From a checkpoint of a small mixture-of-experts model trained on Wikipedia.
Size: width 128, vocabulary 2048, 11.3M parameters.
Experts: 128 experts in each of 6 layers, a softmax router.
Training: a variant of Adam for the experts, 804M tokens, 6135 steps.
Below are experts of layer 3 (counted from 0) of a mixture-of-experts language model. Rows are named router (the router's row for the expert), down (a neuron's output weights, with its number) and show model dimensions 0-127. Each number is 128 + 24 x the weight over its row's rms, rounded and kept within 0 to 255. Numbers have three digits each.
After each expert's rows: "comes before" lists some tokens at least twice as common just after its tokens as in all text. This comes from a sample of Wikipedia text that the model never trained on. Tokens count by the router's weight.

# expert 108
router:115112141108111147098122124167122122143143130082143089163111144114158132164111129160145150111134133095146159169101156103126102137118132127164124104155121099151110145095150143104124145169122147138143088117156161099102106151097088149159108164161112165094132159155114139124133156104128159100173154132116113162164109121094114133134167149105140085164114115159099168111099159122103137142092
down0:146103147149114123136170116131118163138158094138141133138109155108128096134148084105164157177132129146104118119121116132143106130156127092181165132083150107085138133133066110093145115113110101139137136146164081147123161118137102123125131125109115127131132105128114175122151145124116152137167135108126119109129122133151116162090165116119131149080113155071069177127159100137097134143150
down1:123132125116084108124131147165123106160108132128139149150102107130117146077145105143158120125122162122124121093113159153109118118149137103120103142179149111127134089131084094139109077112134103136093136127113104133100105102178119083099096113151163148081154124167103114135088130131120104157132080141134142079167114133131103129123147145174121087135086149163122157087099124158130130136113
down2:121128178142104099094124173145139116106127097109114115095117140164130132185139110092114150099109129143128156098095172162114147100123143119107094151137120136157129118112099124123166101133150152137115098109136094091098082123131159127149125131168121128177096112148169162134113102160166094135099104164108125123152128166086122123112139135135144146159128134121176163104153101095132129146097
down3:127119126152117104141121127096093096103127116142081131114160138172124098161149115132144110126132136112081152130138138113130117087167113137143141132105121149134128156130132151126151102122086120128128143092155123116130130137135211148118117122138128100117089129154143088148176140090157122124178128100101112172162140075149135161137102170111126111127143148159088124072113116139168164097113
down4:137137100114055135132116128163111120102113118101175100161154124120143123119123114107169139122116142124153156158119102175100119134146139158127123133120115146131123156086099150136106132131116123132137104124116158102098152124105108194112142127116073165151147131110132151123140129153118083132157117158133038146153100120134127110078127091106125097142102094169145145140101136151134116137110
down5:113159129090129142139148161162118141122134078093141103119186158131153166113142150128122161152117102068153121107121123136100111121182097129129145146073115167105106140131146148120133106112130142138097088143109151130182159156135171151100138123121125138154130167124134071120159125147114159129133130102146128141123170101115160102157129099085129148152111098136128137112146107084115150130109
down6:106163139160097092119166120137138108085129166119138147121134146099129141119122066159133100119105110139162136112155151073110098115084134125111120129130132136131123106085098086142101147102130137131129156133153132088130161144086149180111137131096141134105157114122160087109148122082132130124158138143122140101172079169115109143099130164152099130118113127076100153135141106134135116161152
comes before: "to ", "of ", "in ", "and ", "the ", "by "

# expert 52
router:124090178129111135091120109120113099169117139106127114159124145099166141144099145140128192107184142095132140131082161136136106142113102164168086146149141117155125169137129146091142140152161136116143093108127138095101123168126106167137079122163072129089155157145146136111119138099125137138155117161144107149135125132118102149107145129096141113150122108168130139144119165145114155145105
down9:078095092119124138089135154143107112150098136114148142123119113096157130149114143108108143091136132152142134142134121165111135124132131136133119125147085102155147132158119123143132124153116119108142120163173111150089169101081123135149126160113121150137130152149164082142111114106149074177146076169126139131138118097038126143142135146168118093119142107140118128098123123131177157096123
down10:137155110086134131101143083103123093114149135144122159107108124091113107164123131148084134104103138157132132172122133094085147107120112138142091087161128157101088157118153100112114113171151113136112129178136151133149097143189159124112113148136123082115105163146122107123112126094109110155139102132127141081127167106116136109095179118147107153155097151137099117124151089142119136156128
down11:123077133124121135132085148133158124106089123169133124146133158109109115115105122124115143146132128079153112134103158109102109133136124059173120133117108134169158164129135114130173116144108112150147128121112107119166161142133124135133125177123120081097110159141124141141093117123121087142120107077155185124107112098110134143137101178131113082132149111116094162119130158136173132076146
down12:138137152150070107118132179152148166173110112084164160101098133151141135115152093106127102158125114111153099136112154130151120158163113128180128166095165113107105170147126156110143116171106125151138116109107136170130105158133087096139114174135164153097085124135118126122135120138107131113087132097121140147136141089093138133159128138083122114113157109094142146128113125150145119158120
down13:104120097126149147105152114117125128112101123081102128124107157117132138102120168121109125104152157149127132188149103136109132137160129151127099138148140118114126145135138120096144172129162129121099133119111137123132177152082167132158115112107112089157114144123126142143114116114189171090139155141103138143102158181120085128140129081125152173177189147116138122087094172126123116132140
down14:113155125142097096125108114110104123138141121092115172103138129141121141113121110149098120171143123134154109175166122150124192098170147154153116115117119153140125160158100107138093107111190106113090115120114138130093136119133113128103143117108114099141128130134086132136150147100133160058159105125122101129133171132061147112116124102151163109130150090142100110168144099125140124146162
down15:093135123140142154140121115124113124133136110164133095090140115096121135120179112121131143112110108109095119111114109132075067121127148122086136128080119186118136119103082128136138067096164130143106139139125131131154160128131121137122119124102103137145084154148150091151147111097145132123167103113094152189144159076129122114121142140119092125118163122096104104170125126151114110136177
comes before: ", ", ". ", ": ", "ing ", "s ", "er "

# expert 7
router:126097162118104124111131109168123092156126149107166111145107149092158143165103136123130153132157136111156125145106152118154082140089104152163142130159159092149122149081184126108094141174145108141132091113097117123114108140109102126153084160156092163090148138120142137083134159110141129095147139148098101163153128130090118148132147121112161108148116111128105131110096143120116150163090
down1:079144125123135124125115114125147103149115142142174143153135133109099115119168128149149118104151104134160143147121169135151128154141143126128136121142057122105154119083162080111118149107162125143141102133139089153158127133143115100085108105158108167158140118086077136153131110124071127137061129111109126127124121140150135106106177160130125134127126127146123151141166075121129073143129
down2:157118084122121143116137125094121134113117120096127143173096092100113115103168133113146176101167153139145086099108077129134106129133155123145154117136083143145176160120152145124142137169135145157143136150156108137161107128123143126123126122127139113126205127135127166133137128126085117111145140149111157140142077081117131109121110154100090140097099144148123132150180117128155126189147
down3:134162106103128124104146119129108127110147129118159119134110131134158092140110136110084100085130128163110111161112133107103126148106113113167143125098088134124098110122153142156141150161128142163133156109132144152118130151117157108133107066089154079148075136104109180142079104113085116138109114124161139158106095130116136129159118144123171119111128123122104142148100102154117084127200
down4:110147118141148156133160131141080160116106115116168120175122116077108108124120148167152172142144133117092136139156122107141096141088164117111118084109113122121094152101120109096151100119151135143147151175156124123148138166117089115094124106112132122116136105094126122102129138122087113123114106120161147134124121092182117163168110141137150116126181096089136117134166168083147130102154
down5:128131158102138165149149108174101128118119121120110095135135145115122075102076140168128063129110110072122128141145123165142124133094155129104091125106154085153134156095096081076164106126110095114117121124094128160118090124102103117127190101123114167112139123153159128151117122116148092124131158135158117128154128163140121111107104129129106106126156143160162120117141137114129159111129
down6:130119073116124132087110137144139107142132117124121159145165117102162141127164083144131171196122123154126108123153096160147122092110118122114100146109177117121163107095098110125097108094141125112101094162131144118144166113084103176116116128158123159144102148135128085099136087111128174154111144178135107132140123125134107125080159142155123120137094133112142096127137105115113139100101
down7:170091080084064110118147115135137121152123143116120100142090138138103122129158158119129136114146167131112140186117124134153101110115144134135170137135105126142139130143127121137169166126102116129129138099162120126111126163119090084156103139122128152145125139125176164161170144112121109100110112148137127168136130084172106093127118116158176137128091074131150156110131096160148123094147
comes before: "\n", "of ", "in ", "and ", "(", "to "

# expert 90
router:155119139113099115113148115147084098161114132117128114153144152096159141150111133161142150108143153077126160158090161119152120164111118144152134124138170091164124161093140135100090164144149099157159095101111133097116112143094093159156104157144111157095142152136116146106112164095136143131127128153126114136157107122103110162115142139094157113164091101158112132147088148150105147165094
down0:142104134094122146094144076109151130156125145130125124095147177104142122170152165111126118126125152151153152159130117108169103143100113133146145084094109083118109158080142139084120144136116151128095124139163095154112121126088151115121189121141105120120140146130153118174127126126138190086120117079151158093106137126153173151146135121123148117140133135115139111097166149131102135133094
down1:101141133152137125177100126107106161119154152165121168127125160161108132151140094121132102137079107154104133106124139125156114100157130103132080118112122155105159072139144072129148111125130119142158116126152123153137133068137142172118123144114125147122098104168141060115093137141115106147104167160137138130119092103126168121116142141105134176145105110071106126125121130140122143163135
down2:110166088133173137142119139155123124133102126138168076138113151093102106135123095135175141128128107109130144161131108142103130074134147097120127128086121113130141092172156153137112164140152123117140104164108134111130128126176103082107095113152115137163142135127110105134132110176138107160177117124126158139132162159136138132108129123164116108139111117120114109143131175094107079056129
down3:150153176104134156155143166138116107139129156125110152122143151144113131140132124151173141096147117128178138125102087132116144110123111081125141149142112102121087162111131107086129120147109076185138110119110129146137161188113123174116089175102157081103191136142134098082151130117098136135120130111138119104177109110136124107118129131125142110159127094132143143117119103156095122124143
down4:143045104116165128101111089160156176127120151085119106152161153139123163138109111155150120047150126155122126094136124125163132154148162099105131118137104136161094124089117115075109126137132116119130121141113124111131119122157112112119122103144130143115158127147098115171117102115127118098116140103147085132117090124130172130103086104109102105145159142153101148133120090145117122118149
down5:161167147163163133107112117121166123147133132135125128123106079148165087148157106122090088148118141113122130153120175126160111132158089129126147147175113136126101161102112148117094118126126117093121134135120128134169130116116144133088055114108120117096132090154146111104096134114138186154146129133126144125122117139163094172155097159135131155072136145110085136120144092127167125124127
down6:119101123132138126137159157165116115133118116146145170104130177087105082097156112130134132172122095073123109156163093122114085123108123115141120106127133111127133181108117122176170128115144122157143148151111145136091155204118087131142116171135109133177155093132114170115142150114102139113148136133138110117180099119120163106099143136130129084127125140127109150107148129123118119120157
comes before: "The ", "In ", "==", "He ", "== ", "==="

# expert 0
router:119099144121092122113117114166095105148141144095128102123122163080161128140117144187159170132144165104123172169100138102149126185120116154138115119132145112171119157112154158111092152140135126126139110100121127111119102168089105161148101137151108153132139152125128140123105170109167159119139144135126114161157110143109117156103147112102142094123104127161106150167115156167093157154100
down2:135112131109155116110101120124143144142116106146132099136162138121095194145123122119091136086129140114140101118134104139154137166144139120104102135123079130146097121145136089097164104140143155154118074112084087153139109144133085112131134115120092146100135141143123145178080119121135076146180139083100117141129127120130104140153117108117162080111167169152138167096137126126164127144147
down3:144113146136169136114076157117126127100154119123106141103137103151081126138133115144137140094134125147129132099203173135146134082124105092179158128154133113096114108111116136116139084165132098140096183137117135127167103124117111138114138129123121176144136095135086162126140106115179126127132110125155156176122122115159108142114105129136126149152094193132119128142119123151160148157160
down4:146157120065092122118094165149081110092089150132135100134143119183159150067152090113147107154106119157087117100142109148141111122125162074148123140096082101142108146109148105128142117148121124115126128135150094149121125091151088147135079135161117114114111110114108109148132129119134131138141114115160119158161094125107126154125157161149103122137122110119167150109170137101149153111129
down5:149152119122124148122151163110158162165149131098131150114105110116085148114152158118120125096131162132104086130098127171139111100097121144154123130160153177165176093107121123149106097124105109135123089172106131086106102138161152089102116119125131129100087119098159128147144089163138178076093117119121172150125116096118133114111153116129113145123107103094157116147106120099143133111141
down6:116098149130140124136149158105115151135121116097136136192141117071139107147090135145141135158113119144157103131125128158187121148103156134116162131117157127119147115124113137145093164112131126130164130127149151152135155153106124069154153109102113137171128125098133155110117141193140140135096132167134109099085156118151118206112117133113102128075131147141139112149149147079106139115130
down7:082113134091123113150113115152099100099109146135120132158122178072172119114147106128081116158103132137107127130138135117174097140088172140096149190114142108094166142096117098155130167127114112132089157084119144139121172143131144127121174135142139139153115091164160119118123143114143132140112127141131098111143111144092115113130151105183134117115113123116104128121122096181108118102116
down8:137142160112102088110146158133129149128095121130138125126103134144137112111162119122133117142121115140092081092072186123095111129138133131153161136122115147167084076131116132108122153121160170090090078162144120116117143131165186122129122118175120113096078150126137100119126106139101137159106110069167124125146114150161130128128092094093106110127159128130115117100138135113128106137122
comes before: "- ", "| ", "by", "|---|---|---|---"

# expert 111
router:146119141104110132094126088146083079141121150123149113133127136107140115156092138161132144130148171105129140156112130113133111151106102134159144144160149113164111141082150134098126154164150111160131107109100126107119127160112100168173122142143113153126151145121103150106115144096118118128169168151129084153161089112086113153110161112095157107163086122142109149157086153142097164164106
down0:117116147165104149101079122127129119171121133121109112086137122188111145117150115158151161128110134096154171076118179114087134125126100127138130102140179137125120100124150150123101146099154177094111097142130110110153105135128134149137117165083110114157155113122106088100107152089139173109144130150150095130100164179112095125128143126106092139131139140155146107142128125117122138164108
down1:142104144187124124155157129117104125091143164104097150096134117140127122116158087116149145073126173124104147118119151123099116145150111115110098092168139080123137134088110101139136105085176094131107169123135090157157143145097127149116092120155169125099166092120105078124137101129135114107152139125114106101153131143111130090122100147111125114132134117126157096116141156132091153171118
down2:124039119154109140087102083142133156131140140100124140131121140127138147142121132133139189086145136125148105126132129114172092135112139085107109143133125159129123178113130151085100090172150098116124154078112140103138159106133117106110084147171138108131214140122127119142125129082126143116143103118125105113134098132130147122139091112147096145120164131120127153134136137121131105108137
down3:139133125124119131137134141129139123118116119109131132086150089166145108121093107135130148113082104157101141100159116112111143126113127124121134120177114105083138145146115159114191128125103151136152135144101138077149130128180203089124157095143133156147124092150154123127141127093163140134154144119146107119189161111132117165112139130151162110162172152157109120153147113105129152133074
down4:099113151132148101091070133135193121173118129163124163119119151081144110137085132127131119098123117127126141119104112136143104119122148112150138139125159109100155148129113132126135122091174091118122085099156132158122140123122104129143154125147155101140122176134136067169110074148098119092123130104086096170116175127108138135120117120108171160147140074143126128117131127098130107142116
down5:083166134141180128116128094159113151068118124115111161104111115140170126130112136123105104135123120155150127122107092090166135094135117099129146115073113108151129140103158144137119144133114092144169087148101156153106121125119083151125118091139136111120133147129066129090106119086158091131108130085108112108110112094101108135142152161124098126144121137109145134131081121097077120117114
down6:146086130111144137132161186105113115146121143137125090132151088173134108158077143113141090140118116123107118066090140148104123144108108176148108153128147127152107156146127163116101168113124135144149136100096108154139115095159099117151110109137144119116173132155130118113097176093187120136110141150100153112125124138172096135109099100159126115123156125114096106113157137117098123101149
comes before: "the ", "a ", "be ", "his ", "201", "was "

# expert 39
router:145095180124096152107143097132094099166129125101139136150118145096165149167098151133144170133190148108156133145112178146135111135132099147172087148156171113128128158106149153114121155157178122143145118093108125075113109176113105153154086115143079129106149145137144131133112138084108132126134142156128114155137099136110104119100170125108142123155116118134120130139129143147116156140102
down12:159126154088143125136144071168183122133132120093125121106112103124103113127140137097154087130100138119141141126124147115099133144088187093094152097150116142081132123148113178157106131124167188134122173153138124102093142098141124124103113127136126079117153142120103124126130136115139104094129098094148132177099156131145115155141148107152106103172130128091145142141103097125146127102110
down13:141142120134111131123146174114121161136139165112155109083114149115159135159130152150078097092135149110136146151120103096145156141187161091152104131140143138167147145107142113118171128123083121142128126078087117119137136139086133104142133158113142136136174132137107124136108135119150131133157105125106156147089150110140104161115149092181136157163143071092135152131160120166150094113133
down14:128124121112100122135108104158108125129133102132138089133154122184177144141083131113144135177151085122111120136161107108086122109134109139146143131128123157118139195111108140152095110157137091117113153124114135103134125145133167111081142090134155126080110118135178088107165121142107133165110125098127136164134123097132141133124128154152132108157150130081128147136125174149168150066143
down15:153113131123095165133133133149123117112144105129122089113088103152141115115166128100166122086138133120140127116111166151139156148165154147115129132113063128171131095129181085116145070146147117131133118124134118131090073139149157121108131138121114093101134187150160118156117150111099142140129089157099155119163145115101145102145102123134062129114138139134126151090118148141127144161151
down16:085158097114131103116141118127120148165131140105138119109120093072136140135161130166115152130132152121110146129126105103150127116133105120111152140131171108108112153138109104075147144123089123136156140131120141102149174132078195147119119133128159133172159067120106133108149121170160160110119163159148082111079121157193116124104099118127140129121127136132144094138166108129146128126121
down17:125097152129143094118104155157129113172149118099110160113158154139120134169094128149110099174114100110104094116114136092153155143119139138135113133079111095176143042141119125147101105091138114127124129120093134124068164114113121089147108176103114103136142145137127162104136152119113145123100145147151117140115135112164112112118121127132087088163144143114131094143122112122147125130072
down18:132150141130097120145144101176084155133119089121120116129109135097168134096132125118096082118137117113168173143137106125134108117125146162133106173161137159132128137157125128099102149110147130127112137144099157090167139123111076139127160139168155086114107150107142142171125119163120108094110157164102143131156112127117108139145121145156128065148150118153157105125147067113126165092101
comes before: ", ", "\n", ". ", ": ", "s ", "ing "

# expert 122
router:125123167105111118101134109155126109136114147087150114123094148102158174137103131143138150120142143102149142143083173089144104121093129134143101126141119135140102137086169153091082147174133126160146094102113109092126090147117091140157125157150109153084158160138147151110114155105137135107153139122113111140138103122117092164149126114119125096145121109146107147118075171163085168144117
down0:126089137135118132130129085113144145169144144123167143145117066104147101134124101109088148097099132122123159116115172105117152139129144100136104156117070128104114084084151161149117153139157151149111118159137138129152139100115120142122162157163151115145154115091106130131080158134106115144145145132163149138141089138155103178108137104134157165108178107094108177141116122120119136156127
down1:141124131089135136113134088137188129117110080104122138144136122120095151136096119121137173192118143085113124103129140167118136144148134104120129111088128144089133185106132126162119112116122148080143106138100154137175132145125143123099176120113108144170156172124158101113160129084121133138131149133141091138132147123146144086114143119114111153136072158135109083135137131095084125130113
down2:127122178127127141153081067168142145175113110159155115096142123173125131161151145141112104221137128154114133139160125120107148122146111147090096136126117146099151066138141129160111123133134146127109097132142124184130168115125076114126172109138117133111119179144128114155114135131113161118134150131129114114116120152122120118183147111141124162128122149117114118156137155105112133148140
down3:133163110121110190123119159145117149119123076098111104155138151117151121134133094088137168158115125096145100135142125168110111154114159163116119119126153122135136161127092156156115152124186148093138117143095152135124128124154123111118108090170141126116098108167189136124095135122136110147129150129107134128102154132124098090148075113189086116128100139152134091124101118098155114116115
down4:146140074128113158125111146148152114155127129141162098137135087134108141126174128098114103080118139108145141149134092155143155082134132129151139115106104125104089059125147116154113134102107111120142119111105138127072148088082139115126134154134140139162130127110094133164137114107103119089127121166173091127133104118127100127125076127133128119111126096174182120089129118167140126168149
down5:124250124127182123153134128141147133099115130113104119129121150137120120087177114115107088174117122145129135123117126128127122098132123148142145109119090120135122017137140107146158134097110142117118134154129126117116082102145121122159151133117123150129063088126128121113112131137146115146107145122119134149141162107119096127130136135126127125127093107137116136115103138090123135134110
down6:133153116107131117123137126146151138138119127150135126145116169120110117099152091106105082178155075143121108117102127122141096125141115123111158104036109123110132182113141155130136124150108116154165108106143156140173133153167105123120103132149127096104142134097095116136125129154141104132146115134110121188153178094157150093156118155118186094151104118127098151125137120116111129103127
comes before: "of ", "to ", "in ", "and ", "by ", "that "

# expert 8
router:138081147130109106099135110157113108148116126104159109152101172110150167163089145125133154117148130117157111160111148135144090136081107154168142143166138089137124145092161133101106144144134129111141105106093101107110126144136094146160077139156083157108155147120134131106156162118125139096144158162099106163130120132073120156110139123115176096156120100146114136113093147112108139147094
down1:121169077093127130128138125148168142162116126157118136178132171105102119152100149185158134204138122144179129128122149098161147141151093099124113117135131111111155146107137120118143127151121137125140109119155112127097129176164081125130125117122146108150099127138080152129144097138151148119081104127099184105129105131140123072144113136136123119128092086138150131129093126142108130145146
down2:126165145116069086153131108128137110128137133126124130116174143155134146114084134112106107145095102184090140145132163101137174093102110093064141136136125136124153118115146110121137131142088139118115109128098114152103164139119160105137145142156084180151120117152131140103092122103124163129149128116163130136183091128096137099141125162135123119097170089094147116116101133119128142094111
down3:109167111176122115118136156132107091155104156101095102186080109150136124132086137133158126170134139137098136127108124154125125168132136117134152161086104127166125077108090100133117106106135100138151122132111119109104130113116127145081116112132153129165101105106158127110136112129092118183168084142121120095142163124098149089159121143129101098148134155128176121125117108172128116145139
down4:139073133090108132158084153134152115107130145197192120094124144150123121137134099146165149121144121125133150126127174110111135108160121139119172157134143132137092167123067131146144122126121140107154150112148137116144133130143126130101123120152096112104083101141124142148155088120137118119167132088184130133156124138097137123124115141092111094147181140123097122121157142127106085134175
down5:095125118155120162151124094126158116135110144117089105140116146093135129119101115166125121133143111129137094122131126101145115157170105143132153129135114133111140169124099099215123073107177083084114150151155169142124145143128147107101149122084097108122136139098110083091126182144106119149118147121125122130128138148116141137106145169146114097130146137140123123135090091105096179141108
down6:113145150115087108121113092123166121149137152141140144072112152190126127150150116127146148069110112151111168142150147102117089113160137163149115119125149140114123131132148116111119130099159111167125092173124140135122087104168127108114121158116092169126126113132104123105141085138126107141145109123120118117182155140139142134147121122116102163129143124121095106147103174076073160174137
down7:140120147149128151099105161114126109143125123143103110142108194188091118190075110140111188103128127131162121117122123131150138143161119152099120149104156132174090120156138136177121117094130135091094156128131103112128127086113132134163122131116190164132126108124163135132095121136155091147093167134139113122132156142147102094102113118151131114123134132132137123147151164108098099132124
comes before: "\n", "of ", "in ", "to ", "for ", "with "

# expert 109
router:155118164090121133104146118153082106145109154115149111177147134099137128157116141144121128126137155096126120182099139091147115151098123144157142137157148116157124139078150136089123166172127116155148093107120120106126122180118104164149112126159122157121152149119128153088122143094105104097164162144137101165145105115083118166113157122094157088158103122138122127129091132144101161147116
down0:169147081062179109145139154129119107156160105102098109137146160149087178121104108134128117195107127125128118139142105159110148115118141108147129089111129128152117114141112131122124110133102120100127091153128106127130123117128139135131100100121142136134104137161118100124140129172163152137147144149160117135115111099092141100140151122103162102128169170122139078108176065141120122097103
down1:124151103121138158108120142131123157132130127142114118171117120064107161096074119153158164185109135159115078147158126127133112117098127073116113086128115164150138131119118089126129109125118091117101083144152129116157121139139099101114165109131089131127058129095157144127138149169132118104101135117152145103113095144115142123127135136105109100133116103130135134133120060127159144110160
down2:143095148114113105137126105121172151144157152121157108170107126103110081133104102119103070091140118164117128168113152121154140174104116151159142140114128125129147140136110153109145132110115139107129174123116166162157168181123181101121136113130134123158152150122127125128126117138138069136110113129130094168150143138144099116110118127112158122122198081094089130118126118133147129079135
down3:064180154171146155141104111161137160138144113126129109125117129078124116125130142144116154096126104105131107154129125138149127102123130148139102161124134130095142098145127114146107151114153148153110141115117077134124144116102096148165135145146139126122096104135162115140113100126097153135129119090126108152175127132141148154106179137156189173123100158146107120133111209112120100142082
down4:136105098108121198126144087128112108090139105131108139140139166150150133109093149115114165131093130159099155134151158168167137126119125111125075100105085104123119138117129122118097084189109127121122093060139101149109128127121116157115148152145105135125113160124128130147123135120129113120134139113086120146131156146131105100087108117117113150099104075151154151129146169161099109159116
down5:131158136144150134141131087140126157135124114092120137097094153166154116136112105134091102143138116189100125121131139120135123141146110098155155099111118119169118122126142144094123113143095111141153128113092113104133093079164119132139094103110070117188087118137119145109165100156167123116131118170105128143094091149108157110117138120120109082098144129109097143165153139163161091148159
down6:122145136137097145141136109138102116105142097143122155136109163109188135115119161104091166073121144175120130124134149128145096150118109141101124162125085096123108151109141144119074129140165104147125174076120163194112121139138064145082105152133108158122100086127088123142134136134147106107123138139149116160145110156119158126129120122137140120101134099094114132131110170118113118124095
comes before: "the ", "be ", "a ", "his ", "have ", "not "

# expert 110
router:135117124125106112083141090142084089148098150091142106165116132098161140170113156160130147106154142107122148150129131110135112153112110143161156126151137095163102144091137131078123169156138120140143110100127120090129114166105112163161120140145109149111163148118136155102117157110116124118147168139099114153156080129099128162102155114098168093169082108134109124159093140149108129140102
down0:098158125141136110130133104125134091118192169114127138112124106126133117133096109119138100092087144131079119093144101079147135106116151150155131138106118105128120067106133137131137128121072135097138136126133130094135121109091128164129171147101124128144084163145094126162121123130116162132122100108117163109192094125130142153123149140160131146110084114128155156136076153149149151166101
down1:092149131156191129137098176160160158101155113146134102134127125119120137138116118191093087109111120122119124166134150116114142093087129120112167142116130169127119066125118117147097160143122151128160127148145107147130104113116143116151183128126127073151124086141128136142102151163130131111133132164106127103144071119091095139100085119165137106102150121135140115114110137120106102107104
down2:114054147137140101125113134128152125089128125116103129114103145145048134100149150111113144094097149041115157147116167133096167123106170091134135108131124153139122145129105135130099150137135117123103114088146087140124107117100132137108132159140124113117122104102147098132144100135128150146173123133159087086129127108132137151095164121111141151136091110173123140132152166131139120137112
down3:121090143086127169137174131107095144144162112144115153117172088131148104093134143140115065114140155103117163095161088124120091125125103092126123124128158116118140136122144091128110133106134108107128104105100161127096073111143128113137131132134133112106116159149119134135136139113144091109124126150110103125094157105158085124125156109073086112180118139178118114125136169114128160175128
down4:171097115159111101113158100130133109131085126132138143142114123088152107099096204121142176112113074117153161113148102140107112110109121116106142135142145093148130156130165064102155161144109125153102107122117140117153137151188132125132113092130121096146179124102116117119160114131113126132161150128138139159143128099170139131138125100142165136119121117124162085165152133117135121110166
down5:139116126119115133139150107105143136149117125123131129127126129150160150150124122109139117113138150174098114087126125170120085172121116148157119119078113108144116158078123118175167076119157084124130149145127110126143116116093142115102105133142170167118189114174113099129102157101168186162126135151088131131117122147114081121091101151136128146137161125158114111120141169115169140125128
down6:142148132139172130140115137150111118110118146126159108153115168144079177074158115121135119172127115136143115141138115134127132058098107093113133115121124162105142163130128096107157162107121155123138106104130112091153103105142112132115150162077103116116102134165161139132099145102119132069131089128080128097073164127136110126160147109102091163124146118150152152128138106139155118131131
comes before: "the ", "a ", "was ", "be ", "his ", "been "

# expert 124
router:141122157097111130094141130155120116133110128085135085152133144103165142145101122172134158109125144090123167161108145123160110136090143138154094116145132132154104140117170179104117156172125121162154089099124119118133102156110087160149116135158115142099135148113132140117100149105126138088160168129116103165143079140105126153135142144126140086174130111150121162130114175150078150144109
down0:139081121110114134148111142124144107136094152137153108125161124095124118126164082144132144127159119099170119113142128057082115142147164134149117087099122078114136133132134065109129110122155108124124172126130089096105122079094165165116164159140137118127112112131137105134134134108103113132124140129087114110156081142096147130098136148129100114086113151128126169124165148131134163163153
down1:127121110112076122128096159094118080133140108125159122155128144128134121174150148131118116090132096130129139110100104133137099130095186072119140119117100150131121134161147146131115132117165102149106155145132152143053127151135168087153158160086115162180129128101128147108113111116106120130131132092139150170124139121090101121097109111166148160116132109147151093165150123154109101125120
down2:108107111116112146133117106154173140156164113150164099119129119126151154143135143110135133144131120118178173128088101111134149084145109175141138134127127161158154193147083151123127113145122152122140101120142119108127140103144105128107142131107123112166111133163149114167118207114129149113088107155077094134147148160151125121120095107103092146101124127098171113144143148103140109127089
down3:095115135164173138132131108091115113110137129077124133115092132116164130126114076150112116129148140200105077130143164098126071120124102113112095146133133119114137161145142133091109114141145120129092099160147122111159149129122132146131122140118151108125147100094103103108105094176169136120108132102136159122117109122119144142101166197133144153114088105130092162133136114166137135138097
down4:113132154140117119143132146129097105144130128144120161137072153114139166112084179175139144145144106059138140152120147135093149156107136138119140106149106116108097169175134125121130131122130099116110166107166090094146119129135124132114119094134112155123141148119104117122168128095137173144133162116167058120132110143155146136132127119144100187122129121100167101136163132116152108100090
down5:141117084119138139112103093117134161128112086155153131154140075120135135138135145123131113172136139147125116162145091123147177113133146140104129147144167150097116137152163167129125149141105157133104139086114109138145126175114085091171133171140106113109165118105087131162125162127119150135136153148136140154167148112149106140123147081148163169107120103080146088110129103145157161097130
down6:112143126125145160121143156140161164133078140137120163121105152145070078149112133129117128148135115111126111102096099132145098153130153093101105111139114089138141158113119162149100126129110103116101132162124117135140128094132117147118140127148170135092129130162119121122186144145142157133154115107125147135080146145069089118108125168139095059155166149173123107120167158142134163117126
comes before: "of ", "to ", "in ", "by ", "and ", "the "

# expert 97
router:121107142114110127098140097151113100144110177123152110127113145101159122150097163151130149120134124117128151155124143117138110170098126162151134136156159111149088157094132149114109165170133094159120109087118119101121133135107104167138107132151115167130140146126132149113093148099126142128166191130121086159143101127101120158121163108086144103173102114146092126176084159152101150150097
down0:145142073111132114113091115101095116083116131121151110122144107129147159138116134117141184160078129126146097159136075125137138104123110147127141140101145130128119158130079177160176145128148140175134108119142162115131114125144082127136163075135129124144126133125116129103159125092167096120147144159111112107089115143130119108124140146117104116175137065122135136115077128091096148147145
down1:153139127115147167162102154138146095115121075112148125156108149114142142146128170139099112092143091106143112107111144071138107163121134130117134130133095139112168060150160116169151166123118118158136129144094157110151127098153158119124121117107143104121103121105158160098127146100062135132086128118146172115125113095120134119131068145117119143131132117127125141082114087149125163126151
down2:091187087141143120159082127159151122120114156133126132100139115147089097147127124135143142153143133112142154155171155113115145117107178091127146144146087111104109133143105163086132124110129130129112144136123109207159122110139109157109150131133087118114099100153115150117133133153123128114159101090092171146142148129079136118162098126142112127096135119101098108152082104133108088112117
down3:129193169168137135123102101112158151101178163172057101145152083114124093145113133143125121144144141140143159138119103120140136095120144147121124138153134162121137096119078161181123116124152143116137131149148152118165099116113165131115112123066176111127144130132113116111118123111188140125126124116121104149136135122151121117138164132083074135131124147131145144138122146103120164127149
down4:114122120121094121120123138182143136138135124098124107135147159100138135166151135125163131085110153102119121183147171179130121125109137100171128121131142169113116191166124151107119133146088130082179107130157111127123110141169148135133104135153120124121124102157132098167136170102158124138176121157127158115160135130147147158135134133157110111117084135143127103140168131138073113149091
down5:111174103111112102113102179113174126138168114104150112132121122097125128114098097129106126140109123095110132085151160123134121156086114133111099132078157136095087097124140125125082065088123127130113115142137169101150105155156104076118159105118138095095104170104153118136114169133127135177138121119123125155126122086126123148162157126157134126138111124092101150103116116130115134114095
down6:110127143114145167145112108142142090159140096139106136094136097111146091115126140161155129159104127111113109144115131124114160107169156156134092157153144117144131168176119153112093133089164152139104083155106114098151121134107109099154141140156157125167096160147099125159138126098152098111127101112138125147152084154143109110129180151129131149148124080093135137075154108099122135169151
comes before: "the ", "a ", "201", "he ", "200", "202"